From a checkpoint of a small mixture-of-experts model trained on Wikipedia.
Experts: 160 SwiGLU neurons an expert, 2 picks a token, a softmax router.
Below are experts of layer 2 (counted from 0) of a mixture-of-experts language model. Rows are named router (the router's row for the expert), gate (a neuron's input weights, with its number), up (a neuron's input weights, with its number) and show model dimensions 0-159. Each number is 128 + 24 x the weight over its row's rms, rounded and kept within 0 to 255. Numbers have three digits each.
Before each expert's rows: "gets" lists some tokens that make up at least twice as much of what it gets as of all text. This comes from a sample of Wikipedia text that the model never trained on. Tokens count by the router's weight.

# expert 56
gets: "an", " ", "ian", "en", "ton", "in"
router:097143136081133121092123159109114129146098135168140130097091120156089116118152157149095135112089144133106167136144151129104104146142070129163117113092117134179149182130148169141120132104196169147143136146077073117125146119138140174114134149126103118089162128136131133100160122136171144110136151136109170132135156090143134123125142113088114109132150128125104119121121133157132070146117122121139133131131128166116108108134101181109141129121116144141164117133132096129127118117132199
gate2:134135106140126146178095181140107107108135132126153109134134098128134117127177149112132144150118109186107159120110116126149089111097157186089126103111136133099157129151106111130126102135145172152098132150151113119164122107148126136127118108094114093139139105115154088104096148108092125137138118135104130133129167132086125170150117156126091135159120124107093135148138139088157149110149142074089177146128137153079131179089104144173138156121177145142119095116115160102121119117119134
up2:090139127158139093174113132131143150142140141121158084124129115133122142099145127122140150178107114165111143128120121114133084134131139114130096136141100106156131131153122111097157120129098139170136116171148117139137150059139135151161128141161127096160093129144138111101116128135104110115147106153138150154130153114093129173152107105125121113158089088108108102140140081081129128096111135103131176098140107073154142193116051116138109150130160145106089100158133143117125129125127149
gate3:121125129104091095144086109111082082133111150138094108091149156134129110104218116094100154126117109144114109116158089145145108099122105138135136150131144117122131118142170158094150096078155142122135129138161160114086112146124119110150139136162116124162173145100160151101153147138170158108118107187112136095151152144102122147114101116117115106150158166093169104131115079129132149119132134139142133102127122127153166174094120121136113122171119143115130142105143105136132099127142110
up3:090122159146125115145101112145130170102151065105132119140142095119159149119075137125113149143123066110098156087134163116091109148123143147128116147144138146113121120105138099128136153128154136119140142160091126121113144140081112165126136057145128144147117115125132123151130144119106112123117102142111128154070133177091159133163152159135115148137138120128147138123096097096116143107136109171087112090118110111155101192140101123153103189094124128117110117113169112103146144126137154
gate4:092129158128112132111156134154110144155165110113117120119124114139102113146165079154151112121116140122125118151123141132121146124109151093121115132089147125145040083153130118196158123059111144140119139133094088096124136092104108124112156114075115100164128143109129136150152152177132132115131133152119101104149154163137133165148116113117115141138141108137152095125135182133122093128121127129141138133103160140090119101079120102069163137122135122095131116131158092105131121161161114
up4:118131162111104158115093142090087163140136157093147125110125128080139151109124090128153122124135102131063122148166097121178095176126084145130104127139148136136119167149117108094153130119120111088160129135108161135107156146154131087170129103182137123158124106100115096125131118137100161157126139143140109148143173137158134143158129067119119100144137144116101154133146127158110150178145129130101126142143136113142144145154155145106134126115088163162090088111151135165112147154150116
gate5:118124122132148090123111160099159158108133138121128108103129146125107098144163154104179117108128120137099139164171144088127147112122137142110105120134089150151121093110122112138112144130109090140141168142148124139154104137128148168148167150110148118153109124104135108124136144134146144111149128115075102167113118117120161100055113130142173109085085045078189157104144121145119118085121128142132143117132145103137143118124147143134125107137183122114128147103101113115104105146077135
up5:171158173123113142120111091158124132136108094110093140185117125117105153093090158164150139130111126135101095080145091126109129127120141153125135163090108110142140087118162108128170119099136101168136128138150112156066109118133129157123168163093138114093111123153115123114083137102145105171121118104146129138157135177133163133121100132148112129142097124111135146170139104155189129158122098128165112137136149124126120094092109127144129123164163100081116152138115105147156142127113146
gate6:165149128116108167122125125124102126128112135119125121150077143103125115139124118114137137125141151181083095156151136148134066150132127093136100102157121149107067116117166114168133109135118166129148128159117136148093111122126151109148122122151132135134103182139080152135111087110159102109147157122147114119122167150161110115152123094131161125127081104124191106163159156135128111134192134121133154140134119136144074128143139101122150137122183140106173123141129167139100096108101128
up6:131109113118104120069098149089107111105148155089131126186112114126147128140133116134104135145111119128141100149105105122151062184116136171125128126122142103167138123133138150118147114132111148138122132128145132143117153082154149134125154154147122156122178134091081124095091132151142115085142123141118117136096125148161148175129174144108099072101192108132141128135090108117136101133150134150122135103113144125174145145170157127113126142107153132142089132137155092094114066143144125
gate7:114092119134127091135110132132120151114099115121084155143108123112117107138141136142173152086105158127141066131116128168142136090085146101133106169122128135135123160115139132136115139137106071099162153094125115145131140137127124110085130122159124161109113143122124130087141167120111078102112111133124101080145130139124111082146145144148166113120063143178122094114132152148141108139131126120106141164074123131189155140153184107115124116124100082090130159099129136124129139109161117
up7:126117146144140113122107108155102126178092072129121144155165128143101118143100153154129044110093105100096165129147096106116126122131070140099130104114107157097112126115148121126102128178146114117110158127184132160152083140106145145069129130131110086100119123149130124117124132102079134155131084090116091134140157150113135129145093127119106062137113144135102126132120124139150101165131144133142153143120129132130085115129134145131113081126096128100161123134112110124094094119112118
gate8:084162124156114149089141106110121106152100141122136146124113155127147095126130134145126130104149152156149154118148101095151128158108172085151166129151186121141163113153099101123140105110134107125151072100130115095120153072170148107130115152110155143090148130120101108126138111106175166131128157120164153123145184128111125136084104098099124116081158162122140144120150095113127108127135149100115157162104149139154125133101112139114151141113171122155146084134155135169164148114130145
up8:108132133148125122136148110111145087173120116162166122095113168170127099135108162124141160167104104139141136105150113134167134145094164137145133148119152142079145142146109095152099133149116131144081134092081127145103172111102119103131159108116132133104112162165115134110150106111117094156108117142108104107117094108138117108130118150105123126085130139151093155103167158137149123176080106113152123132098152132117129077114150191145141132111101102118115131065142129076135142104111127
gate9:168086135128189117137148153115097169141111140101108136150153166082173114149131089184120083068132150143078158143136126141143120122085167139082102163114118141153065135128129114145134107135142119147098104114146126116170065107137133144131115133148114114111073134132137105132150146136140098088124140096108131123166128105105120117153124133111192129152099113104132131153151110104136125088143124140133097150138121145125157097146119161124098121146141135113112120121136150144144103116128143
up9:168120121111160127128096103142139114122132142111131086077140154134116160137159125163163156149117144108121100097141128134135104105085090142144083094134092121106160131180150102114118149130138087114135129171141138158108153110123103106146156177115125095165133109122130168088111090103080076169132128121126127147157143135133110102091111126135103084123137157125128160138102119112150126126126128113104131119122102149126134128138126076172126129148085089117095098151136165115123174105156086
gate10:126117103123124104187146102134145119126109127145100145107140110161108086149109157115133107141139167118070137143168176128107156122071120121164121137172159143118132079126158154135115121147121134156129162115139128106141117125129112087164133162166099109094141118126127150120095142154151142095095164163151090123129100157158116139139122148150106149120118171158113136124093131123102153115125193113118133141124121110163094185141189155126151121141135107114131175141113138120121137168114148
up10:084119124114154094142107094151122137112137194135130124130134088139112118145112139099125112112139116105111141152102191132134141144128132113131113098134139103113174120152140114094166138127091166112117166063126146094117126098158142149179126173113099143122158106111143096127108114147167145125115123145129160132143108120099124094185093122126141087102107162157167109095124144124101142123123125164158134110118115132130104115094140153112155169107158144125183111139131159144160129119102182
gate11:142107111104128138127141126101144189141137145140168095173118149097131122138140083138114105099101139139111191138178127112116140147164124111145156113122134132139103167118074150114174146108123059148145098142125136155109122123120111064125133121140083134101147154115113164136153164099113120136157094138129157062151118098107118153101113141110138137135103140190123122150153122116139091123140135158112131080111112155163120121129130122105156140116128107089120125127109152133098127124173136
up11:129094138112113095130177123162131193124125169138106141130123170153100127113164154096109131082123089145109149131113138094135124098123140140122132132121109170146137137121117122129098119147184102130145105105089105143182164149113126116121123140149121145150164153139136119120140121115119136110154145112128105081107054140176122111073171156127139115161112135125156166092119119163124084157158157120127134081094122121119133110134106125139118128114156105101110144124100078085138114157135116
gate12:121102144121129113125164103097164187131139105161082189145144152136120095135115110124141148149127139174134103145154133122076176110122135119143137036135142131146117109100126110109140125092129092133115162113133132131135145142083085146128134109163105166108117146101125110088165110121129150139168112101132093107125095141140109113161188145177137156131127127146128141136133125140084132120139130147150140153132088132128105096133127099165135122157137103114099124141145170119096104163130145
up12:078112176108061117130128117137091128120156122139126121121150133166079104137128076120127115050126106120168150107108110122102102124125132127075133111158135128114153109129127102189147092123104097119105082114121146075149093145146132148120087099153140138143142156118110106149126115123096120112119113120129105146135084107132107167124147182100116149100150125138129135126115134174130125162127189107144149120140140139132157149101112099126147154144084103164126125157120119129118102146134144
gate13:129099165143064155162108108142147150137092151115137180127112125117118108137107085140123123084102095088121125119172125130105144120111102145083087133153132137136117141128131128167127112097112086138145128117189130136145120112087114154119158095112160083165146131141138088074125127138103127164131109135112113139098124138150152143096121137150149143138120166096078125161130159074103117160115103121128118152122144127112103113118122111109096080131136133148111127159097161172163112115104104
up13:163113143091103135119089100125147101119111165146143136154127134126170135101095133151132142119127130099132123118147081136107115099134135134104125170095109136141175144149166143108166100131135114166136147134185136140144122109140139111150122122117135132128140118157138142091123103136148162154104177118109141104131123135148099112149063144119166148202123131106072154172123164097140152114148118152120096133156132143115170116161149107143093120117106181133119138150089161154143150072128113
gate14:133170154112123134126125167105120134101156154168143168101119146109100131165122117167183114100104164178125157126132156145120106110116157147110148113135077114086165134113121123135194120106114106143108141141150117095153132091115093116121161093141123104107074162149130162140117104106123139132122097143109124150125133119123132116139140122162120111109169186103118154137113143081162156162126141115159146084091143124139080072127150156114135119133132140101109150161113132134121129146096148
up14:165172145139122154132112125114118133118159130131132080130127135158117104145179233094144162112151138131102106093132126124093131114108100206108150136144113100108134116132097158129151123106136154118136130151159132113136156100136094162090154165157150115149121126130128112147097113128167100132103137173136120096159157102132119159152112157117112100194141173112102161123157104102125110123159110130089107113122112121145139111110127132122133098110146104110147145110112110153135124120107112
gate15:120121124138163078143121088125134084161101119151138095122126131117128093135144167139175124142121171139115153133141073104119161096133136144126148141103151128136145123137123142139123129117104096128135122156133160118114150078127118130113120166154146089176143120120143146137122155087159093146152096137120094106157101144126109139118090146086121107167132078137159111146103157138165112155097082135078189135132134111127140112140117103130174095092085073099098135130120112136152145102120116
up15:141127112122123077129112108110135132140161156096139121124133107114100120119124129127119149132143181130150114110157152124126106115127177146128117108132068150151130109121142156095089110160121101123128129149150100124164159153080109121129104129151116182103154121095108153141115143138149129083138161098160136116120082135116099149069167126109113142153103106181194134153139120128063112119120153090142154165099119157112133105131135150093084159106110103100137131144127114099165137146114134

# expert 18
gets: " |", " ", "ic", "ing", ":", "m"
router:099135157062122145150130154135110109150148181145144160134105167132144147123105168122108108128131115119126105097171122169179143161127141183123171076144152133133158122107152162147137134130137135133125131121131085083110146138128147141096111121083129133115110157115133136175129132154102095101112131118117125134118177109132115175118131132115141143091093125109133130149145189156156097117150125098119111158147102132110163135164178083157140162146147128126111124146148075130131118155149131
gate3:099134116133096122110097129135146143120149121135121180091114092161131105143143139129132097136109214134147107104122107101146133130091135123097131162129059103147122139157122139170118140111143107133117137124146135149115138085115056115130143137097111113169113095098147132146166140100135129160118110137140106114160139138135096109137166130120165115109166121162077090089067116140149130157137112113103106110113159146127117122153092100176100131109119128145118116139116137150099157161160130
up3:130122142124135134131100121135156161133110126133085120147103141159158129102105118134109094145143087163043101098197143125117127109102129128134117151126106162136111117169113126138122094155122153150096118067126159101114128129147144131117166131139089154146139091167118156093124091129143146123183122183127109101066119112113130122152118099118112121164123121162068143110132127127094063113119149121152144124142125126137128130149127141133142139105147129108133118138092129124072115115164126
gate4:142171144115115171136120118102115129151150098143154140117073159089079133093114092128133125125106147136141140102119120137143132136143128126121127103141159098099127143142091095120138124132086106118131094109143151172090137143176140145159104143121178089120125155120104118147125110131165134156117104148131109112157147090145174107122065120152103133149136134113122121147137138098133113104103146151139110134119131141126202198146152085170157149116086123131134136093116135155123148130146069
up4:147150093133157098115141142132113120126111165107157136096130170151106135108148147128158099144100147142141103139102131123143104057139133127128168130113099135121107119104144122121150146123110118151093123121157124158141114068112118115101141162144143123164124137110138101164119123171113108170117149130127118117132148111171152073144114100098174129135140090105092095138094104128123163133162156127124138152069139072154083169137098130128116151132148117123156142145117076086122114170142093
gate5:150119123120137077125120154131149123140123133152105144123140140155121180118153134125139100132167128161141169139069128091111182166134097120164108122158143137155136138153177107151143113147155125140132148157183153134130131143152119093089127108120099142130105136086133146135146099113132101135092081109059108119140075125133126107111108174120128154093145140145142147130129106070140164136106093114105157127143128135153153138139131102100127144098075150097108157176119136133144151120106136
up5:143171116113144115098144160125111123128088156157081146135104151159104129129125167059105137115124144128113112150072175115127174105102099101144154142121106148145121149118143105150122118094157162156125080128166135135132152170103124141099147117123124136108124075122162122139162152126181117146144156114130086122095096122070113122143115131145151131094141162121126123121103122109129162134139101085137102128145148140097132111133106120130126094092122144110146146169126156148159176173135152
gate6:146147142123168119127114115123090107084124121139080109090135099109136163112155133142164127101086144112157145145132156103143129111116128184102125156134150084102156110106135134112133170160127110132143125142171136195144096167153133136139076130127117095088153161127128140123124150126126092161139120089119111132178100110111172148148101111157163115114098126136106142136138147140150128112125130129137107149079157109168132106105132133109150112166116167133116152060113164141136158092134128
up6:133161137134175059156131131188094137129144115123092127133138144143085136133125092114110164128122108131132131160157148160109131146116160133124140171065129161167175114150163095147138099097126155114144168135137132095145137121134118135106137124133143073140131107117097120149141069138144154144110116115137100095128087136155168115139138107126120161094154156137075163137119172119094131133116124159178128121143148132133134139143101140098151120124118111128154128130139063144124154106100116
gate7:140125155143148105145152130140143175139122166105113100080119148136136135138126157099094142116134129139102143117121128148130147129098125162125146120104124138133139156136106063112129155157112133095106112164142141113150158194127136132091117125137155134121165109077141102160107090121099172174104136111151151159122151125117153097116139154096119125123153125148116089126168140091148148142084099124155150169149124172188105131151104143128110162121114138132143181132118120152194120106092121
up7:146152109104098099167168160118123157127105103120125093158100162130166109119103164114144141134145113128133158159124159138130097157168097130161126120143153102114115165146126137141154173128107080144068168126122137130124115146160110115141131144098146142133192144044132092143138096099124150133106139130107158106123149122122133179092123144132112098122135166144131111131120135063108153132119108135099139099128157147117099109129096100118128116120129147098123121071105115123127123155090129
gate8:135136145143130107149152142135155119133142157100146171112148136119117151126108167133175129129121121136137178156127154146122130097155129135117106121100147113138114153088152152128132154135138099108148137160123129162184140111167089130141104117118101122110085151136133090113097121095115103112148141117098136086153100141171141145093085126097128142092137119129164109127116194108157117136159132178163149191142123150091110163079145107114168128134163163118145129187129153112124112153135143
up8:117137089095133158147121115154174124087135163153148125145117090139106118147183126145112133113131166141137143124094098096139158153100134129137136130154170102156108204130147162113174157123145157163116095164122150140170128161147111140160123141122106156101141100118097122149136133138103121113103122099116089113168107106113105110120181127146178100125137159142144124141102143091139175181132126146117115135120108149132139181115087134120129108149143148143127139095180108126137149133146121
gate9:125081136163127138169086147100126107127136160125094135073149125121074083133113132155137109115160104176128117137104130120132150148121120128151154117136131152079106116147170131095096119132133122106129136120107156111082083113154079128159144131122191131138152169148154083055137121114151141129132128128089103101120085149114109114113114119114092130108111088115117137128130115151102120083089121130128113114147116131130110095088180126114092137170120152124126088141129119142143118142147108
up9:104152161138109099164119143150142082137121136141063114097134127162076130136150150100125107083149131152168134120119116155103094118094074118150144123107086121132115106146112143137149133120127083102119131109114143135083121138149141147108141134150138115109114079144148095096128118157131110144150139098073128114148139168115094151128113129171129087080125143160119130109120129124130172118124179150094141148192187169087161152106137134118139150113120138146125120092129118127112131140141106
gate10:140086124127200157159151137120099157106118130117140114135150150099172117116168131162118109088120173117085191140120134131159157164123130128154132155121181090124143175138109154121107166107128130111089124149094133138135082142154135122100121146142106100110128137137090137130155173146119154119132102104149132117110127131117165120112137117120112076093150152144129150141106102138119098085135114120145155112084098105161145168156151107089137133108088148123127117144143145102154163151106125
up10:139105161097092155160094130165159117111167147087121139142108136113081167135092101174137151140150123152138115145082149149142125134121159131107151147158158113128156112169130122082124086135128120115074119139164135154107131111158135163151120130113157093101105116157152136126149103154133142116085150138135144078145136110108140181125148123137109117081165143203100154153121112136136117129138083102105150112147108100115145141129116109115126136134126115117133119113085153083157137110101111
gate11:178102145150133121161178138135097125109098125118163106146124102100109146136137130158148154160159106135079169136121088097147130131172137161099119138131166140130127107130175118134124156115136122154137113140150148174157120149139153112100146056138120134104151134146142165146122118151101136129108125114124144131105104164120142096142082114105156135107108137118153125135146159130145123120102108065133153182112132153147155141134144164067102130095128182140121087088128151146168139136119111
up11:116119151082135122137101136098126097154062129106124107163142111140156105124149112095150135098106124060120156164101105154131153144114143163163153101134123106146175177117165151148147131144129132142154159112117150119128139150105130171128143106080091122104091155084113173131124151156132109137089140114153117159144129103139148145124153119099136119100141142149132128112136147125129182134146121135162147178178113168150164117090142147118149093098114153148123145124147106107117108110157112
gate12:133178096111111156092129151123175137132105078153143159137183126135139103121090128149129177117139105147124111143173148128110103090127162135142093133117135109119138123121086119068133091156112068142102106115147115148073145146138151106132121128118163095127131135119132100133099111127114089145137102162144154153130111164088116149126080121094079094134145088092117153143093123121127130161117165150126149166159162105101137119129129137146149126147151133111097130164146149147145137106107120
up12:134132113146147112135099136155143129125139142103142083137079116138103185153116149141130146176129122100142133123088169111099104168112146123133107122131070146190116118089135089150069147124150126130136092116096108139112134058128114113161153121119104135138085143132136136177156134157099128144107142121161117112124156107121157107141113067160156133119122151142107126127106116130136126167110145144107146127143098151126115114122101131118092131103137136121188102153136074147148121113088097
gate13:131126101179126145131146147151153100129132147121118126151145121195138173121143127144135150148138171126103112118186122101145141121184162081151092143151115125129132143132140128130123123148155054116130182132108127128162135155133119136140141097098145139152106169180131109104153129133143115098061131085131119098163121131136108108135131142118146146102144121121173107130134105133100118125154123107086137132171152147096102135132123108090067112122107121168130095129176130132104133152136114
up13:143133068108143160124157119156152112130109126128102159135148158123155106123124139176130164161117159105102119140142115156151124089131182133104151102095149177112137162117171125142122153130113137120125164142129084139111103104126109112123114125113129097169139098154129124158160141161097117157136119139122126124149135084126142137133072120140087119103129185089083147109130125150133115112091132121104089114112123123110108122073161114161135103148102082091143117098095129136114190154110120
gate14:093098175140160111136124126079153101129151097136121117137156164129089121102135111131132113148126141128124129137107144136111081135137142172141117149176114157160131111126141147136149087094084134146164134150121095130171136086140123149095107143109120116148114128123093130155132145098099137111136146138095138138174092090161100148144133143091115095135149135123093111084152160114092156130170139106145156152138132161172118148146148137111099198167135149092104116155104133099109089131151111
up14:136143120141110181123118167141073101115124142152115176130119070137157127153147164118126169150168121160113111115154121132140185107149127131131128137086153099111120141116159094126150159127137142139114109127103163129112117128071099119116162142114121127122141079171180140127134134118128114140109092143152132146164119176139107138123090074094112168090125120114140138165110136150157169145081142146112138133094166120110108153148111119097141110106147112167151112089110128141136146142141105
gate15:118130107128130126141120133131079097135096128159126205148159126131120123116148080121157124117156082168133167128131114095129076130166114110133146091135115151108109105106152100133117176167117117147117129131140115124157117159133100087113100159136127129138167102106127112120102093128117140142123124135070151090118087148113154084178174127140160084164125069128129101130109110121134141135141157164109135122116135162160164145146084124138108116070131140117128120143144125095133124115146113
up15:131075124121126119148129135148128115105134130081130127159099147132157106102127110128146110073121164138158135117165112138155143117107120115109140079118148154113114127089141117126124162119123114143154152140098140115128155117172142098145088114085107127167161141142130100115127132110103114138087169138156121163139147148147112093112183096116142109127106100126117099151183121148081159161138108177154129151152127151158187120088091140123151106113113086153156098105135095100146123166136103
gate16:104132146129171132122169158123108125131099104124155161162137149095162087122129081054124099105153102099140103149108073095090134139120142123123144088142151118149140137135119119157132086163117128194078131156115153125098137104122105154091150118120139145138144122109117096132124153091100140087123139166065113129125114148122119146146151149117145111116111133085155128134160127153122145107142099133127175145082130147121154134092109182120117131114141165133111140125122096159138136144113120
up16:123111157132144153104091164135112129139148092104109124140141116181113102182137108131147146103101124135113132145114117123100142162106159145093072121069137105152123181100119152090077131093140162089126124102131114116146113102130123143112179145120110127148113137135144159108105149109125105133138149162143112156088148126132146124105081114105119129125156157117095135136125159119144070138125139176126140147143075129117100169108141132121117120096199111105119138107119163101090111137137131

# expert 49
gets: "a", " ", "le", "e", "l", "en"
router:124135089128123110065130125100114108119159143119118153131151162135130072134139093133140093110115092147163163088128107099142077151105130115105118146123111134129093105163087146117112118124138128147122124133135132158150172103139150111166134091130109095165153104119116077116142115085190126134135084091108078103122085123082116149136126117093139108144101137143107177133149139126134129152117094152091105107178123154078151124143098131119136120126126111130098114091146128118130127101098114
gate3:150135167142151104131119108187135101157146107087149189120157136115129087133138117137115115131155137120138129092135142153134120096109112109118138156128112149176131122144126068099189170111114106132145153140153116145102104123175131146133164123175159153123112102104115158126126127147163120097153108154124156116153158121126095110082100146151153141142116176104088142117089128106137175149118096092115142137121133170125108151097114194129149111128106133118129113140141131100107098163122119
up3:138089140173139120164161106122131105153120111113153148151140130151124114114127122101151148155162121129139130105128108154175130114113077127145161141132118151130094123146100100106125166107151162136125124130145169151074159142121130191165145121156146095139151112108136164131103088152162141087126126183124151142123114136128117068117109105159127089140096172107109167124101154126099150150091106096109106151157106123106109100156108148140123138178117159099126125097114131146102086150129121
gate4:113139151128075108091087122166132104167095091095139125094136136113122102128102137111097094086143109129129135138138108167142142141097160118134143132083170146081166141118109076088120098083111131145137125117142133124118116173151152164100115113140128142098131164108103111144163138117117112175142086109114099156146135155136130128117110126105148140144132134112165131130162117116105127131086151115130125169101137141153152142143118155103074184137143139093114159131142129137192112130113163
up4:134120128155118127130135122133138137148151081107131125163186119119101166124092121105119090106069101147142094149130137106106098114121133095159117122142126112140129078134137171125109123130172143122132131106132164171107153174106134124112144147155140140144135130117111129114106145104141179162102158160133168128116122129069144151140089066128143159143150066096103131144103169131149138130134136122151114187182117120132138114157148085105112166168114114121155129128144153149128115112112114
gate5:145163116154145103133135129107160176130100081098148101123124088138147168146126132119185123158177113124113125110085124155099139140109135127155122139116134138147134130155122154146153110130153154116089157162103161111133133093120108162157119078101123133083117170088109147110107122149108109097136136138133092128111115145165193124123110154108145165109163174161127130135080124119111115114098128127128124116108136093142161150147102157115142198116135162125105122113095130128182114139118125
up5:137119110130161108126131112112127109094140151099132075144149147131148136145177157057158086154127112109110105130155138126138111137119119158135130139161078108129140144119144147164149140148098139176160142135080188137137104202116143102163142135151157083137150116156124126126083141112104123162114089131105115083106114156153087122098124099148136131134108126098134117111173104102134144116097160137098130167130097109157111144149141127122160118145097135113132151110158138127112125149145091
gate6:122124158166126135077093128177121131106123139127133131119116166122144103123156158069176111122117115116128121114106119100113112100089139135112111126131123119153130149127127155135094135106130082169136120116068149158066122120097119132141152101122126092144144172124096109187150112159133134116102162141103041119118173135085132147139136145127110115162129074133140154127133153109106116145149101126111141118163158121127166118111125140110167114109116131108105100084130104118132095161132130
up6:152130151146156135132131141124152113089127149133145111079194168157146139110080110119158159111101142147100132154104124122188098124076128135074106177125144154104141117163119120132149113137141175160137111116141131127123138201128132105118150116160121159127114118148142138128094123151126111097136139119132123138126160113137096103131114153183144108142115134177141113128170112142105169105163107125129177096133143157112149157138158113120148108101115124071115131134140161085130145134143102
gate7:125129133123092124129148130100061103071150123133132159097119131103169121147118103142086143095135139120138102127112182124146088144103111122115139107125159164103133119124113133144178159134133079120104119145119146151130107158141110135102128187147128122135106104094143111139119132091124130133155119129135115102089114142145147106090148148121111137122136117160109049135116118139101097137113136150130164127129148117147142112153135141222152129151097157153117143152126104172105100117137076
up7:096133154124097099136107160173085112095115122117176131193125141120089118093137084099131154126131122134133145115130157119077112156156122137116124117113104146142110151119149134111128127111136122163134124093113181150134114122114136159098116134144149121102106141138181141090116122084137065131127112153113120121099160135088163121133150134131089146073137134098120082120118174126096102158138123118139143164079124117136155125148150073072111143122163117123119141130140106134135106104143092
gate8:182162120158130126176116133150149177087104153151141139132121122152109142122149143152123139140137167105117138102184111130136141133127163148156188138231128121093147119157122140104119169125099098140129110135176121093091105143098139125147166138124130103141130136166113144144124158140143129099122129112116131148112143112129157080110093096143101143145155147114111133110083124129138110100100121130121144150149146111145129131139108085121154134076113118159116104154122135140163164149097109
up8:134167137158097134141153170157162156137132114137117133135135143171134168159147111141093157152126140115108106123178117144130090159135137168161188109126138127090125083127118169106152110135105101135123109152155174115093113149125095115130160109075117066144099103134148124121102112153137116099162099130137119140103142076157156096130142092087093111105172164113133133115134121176127112138106117136136160154126136091121160138135097095098145126099135125113117115110123113117149145147111098
gate9:125116119155155126138117112095131177150125133144145116122122108157164136116162149139134159116151124110126152110157159135096096145118097155149172112132097137117089122091145187167140115132127132170151110105085130095153127182167119131123142088132098146114119109088089121086144157115142128126107096133134139103112089160137150106124114086144127123158093170108142130160127149150176154136156124118115113096132074138133111199133157160146116134152137185126120137160124118152132155145111127
up9:144107126104118099087133057172089149154135158102124127137140092172122101120119108155103130142132147126140130128109125094152119107119133069122102109146138090147104162109118124121091134113150158150143106153119103171131161103138126096133156149139092152099151133169124124160151155132121110087113091172094161128147123097121112081104115103102130117099134105130125135153107082141120117174116140136146146116135182135112100088120121158133123114096116118097068100161106127126152118155106150
gate10:116110115091145119102124141109149146194098133147115134128186126097104172124127112135180082125100100125123142132151151139100155087093143106128126146157139135169134134139125126104158138113168038129148131124143173082091113157104120136119158166166137123132147170100129133141148137128151119155106134137132151128117146173093168155109107160129130122125124133102115146134106139104127108138148153160095132104119135106130137138128118090107119115120151119093118141113107135199157102121171105
up10:176085141151105110141133102116131113128180112136127132131154151164103097121117164167098118121107146120103109102177138135112146153114141153136132174145106115126083196111126154108090120102162152127098135139135139103092101183117108115113118138145100152123128128116096108157097136149173148096130154092118101102162111165131117114124145143113094155129112129179117157119090161174110125129141118131148129102087153150139130125131089082105111109125141117107107178139173131110099137136140134
gate11:086147109096124121204113158174095170093104114111140184100138126098103089120185106132123132106091112136125119111095116163097155107154126101110132141115124146145134122131112084129140158129099111101123121151134125105149163127116156134137126131132133124138121134109105119138089120122114146133159115173100152125167169093076098122149100122103147086165121121145133108077112148132137163112128112111146072119126102118128147129165151142133146153137140143115105138095169131173078138132135114
up11:119121121154118097087117109088107097156099117100153127146098142156118126157168141154137176119106135160097111137166148094139122085137125154138099108137168126158083139100147081106114097106115114116087166109156096135173157127104111106155130151139140124116178111127155152096094157130114093146117117111163092130127110115092156156108109115126089152134124109087108122129136163146100100143112146087137134141063119128117138145107109140131091115090157110154128119145124099099159120129094134
gate12:129159113159135121123129151113108121149112103148136116149135146124153142153094142140134140108174138146096123116147147126077124156165123154126131119124135115138109138142086144129151091140133164083192129120122111150145128151142110097146159108126116121148140133118112111075106142124109132122126119131091118126143135129128104181133129116135117124175131077113153156130074125184123147081072121137144155193129129143120097115114150123080103181108131148106089136172129123098119061143094154
up12:130165142163101094146149136134106149130115153157130098107163142133144174111121130091143130089135115188111099105107078118107137121103124121150123175170129187117107099140171114160136163166123118095107125115141157106129178142106130133120116154118097131118139129118150130125108109097134120107151118121129133089133147113091171117123108095147173094088155087167128087124144141162168136138129121126167076086109114114116129120118115081131098143144142133152103141172113151128161145111141128
gate13:154161146137106170144144114134161160085107166124185146119134179113149141143148171149152137135080095129105107126137067175136076119086115123099133156109093126124131138093134137122097141132148122146136154129118119150125154134141156175132146129080152109116110157134108108102135121129191113129150118154148094105105112167166137128084097089134110126111145133113119129102122126157110126109124133110094145129149106153123116155152123129132098137131119107149173149107154110128082110114103069
up13:145129123142167158053121137108124146093133153146196167093168138104128106096153075151099163136103124106144110140092129137160122121157153122125116133089113186119128145096138147118123122126119087114137139107110157135167133111151164119124087129099128106125092123108117122145139168095125072169129111128133114121138139114115155106144132101146117095132142124137098103136181108137126144116125129140123101120156119123138115117119130173138068125110142098121159100105086144122111184091156137
gate14:082155147090117118144104129169108123135065128076059144121142112136122128095142132100145130139138161175122161163129147146156106132108136168161153144143132120102148144135144161084159101121104123174126158118147140095131109109138137150103113079184162143098162121120124108118149107138149089160133147123088114162131136143117115151130115147131130125123100114123140103130152085097107131139112100165119139141098122098141138137167122070124141135111173144153101111114119154173112150159141125
up14:121137096153169106097110088162131127113109139159141139144204117117083140094142134132136140152097091146138111112140098143120124124148148129123161116130096113178139114142101177142126175157114139150129127105142156092153145122147141172102137195164141137154087119154119132101127128098150143116121119129163149082144157189153084077159123140130147124167153146136136134081120127124152106163117129111111103121114109129148149081094121140118134115158120153120127142125146127120084119124110161
gate15:144131141142110166116153164123120073106137133118098123073154137164114161159133097127145108147173095113122138129154109185181105146135123117123159108151129120143144105119142118140123161143067105107113124172128132111117122108096137135085128118117123086109122084099149132138134113195099130131132157130118180084127124150130109131122187116100148119141101131149109157086098104151123138123144152103151156137093145157115157131155133154141144101138108118135150103091142099104129072145123105
up15:139151115104076150126115130081123123135119105123138112120194104107120106113141166174107142152175159114143120138131112165148121149130122122109109105135100136147110136132096144092113161166133135118099131142103162152172156132157153097055132129109115067161090133137105120114126147167152108131142139074133181127103124165115115146129111167087146126142156126113115094097116150145118086119089135125120136150104135144127140135128145105138140129138156107177085093166153121113118158118140126
gate16:086154191136117137106133151121113157099140088163116106157134134117129120125133144133163079150127127149148127163141140166144125117098102127126175168126133122143104109116144175141160135110136170135090165121194169167112173129139135134154176108151108153152106116097121115150145114124126167132131130108134121117165116103146143173165102121152141104128128088078122145135180125122107127140106137136122171162135118145096138104093163139108119107116172105138127152115106140119085138145091127
up16:147176067132107115117143108172146174096136139128094127128125081116119157127151124133128130128195142097126122099132149090132144151108118159092124115132172126155110136142127136131121074105139088148151087128094136088158129136107135146148120133156122153137128161122136137101134094108087110141110115103124141157127116152181107122152165130145151137130162109131176094123113122122113163141144130143148097109096128144123153131118128110125143133211131113125123146092161158120165144155192140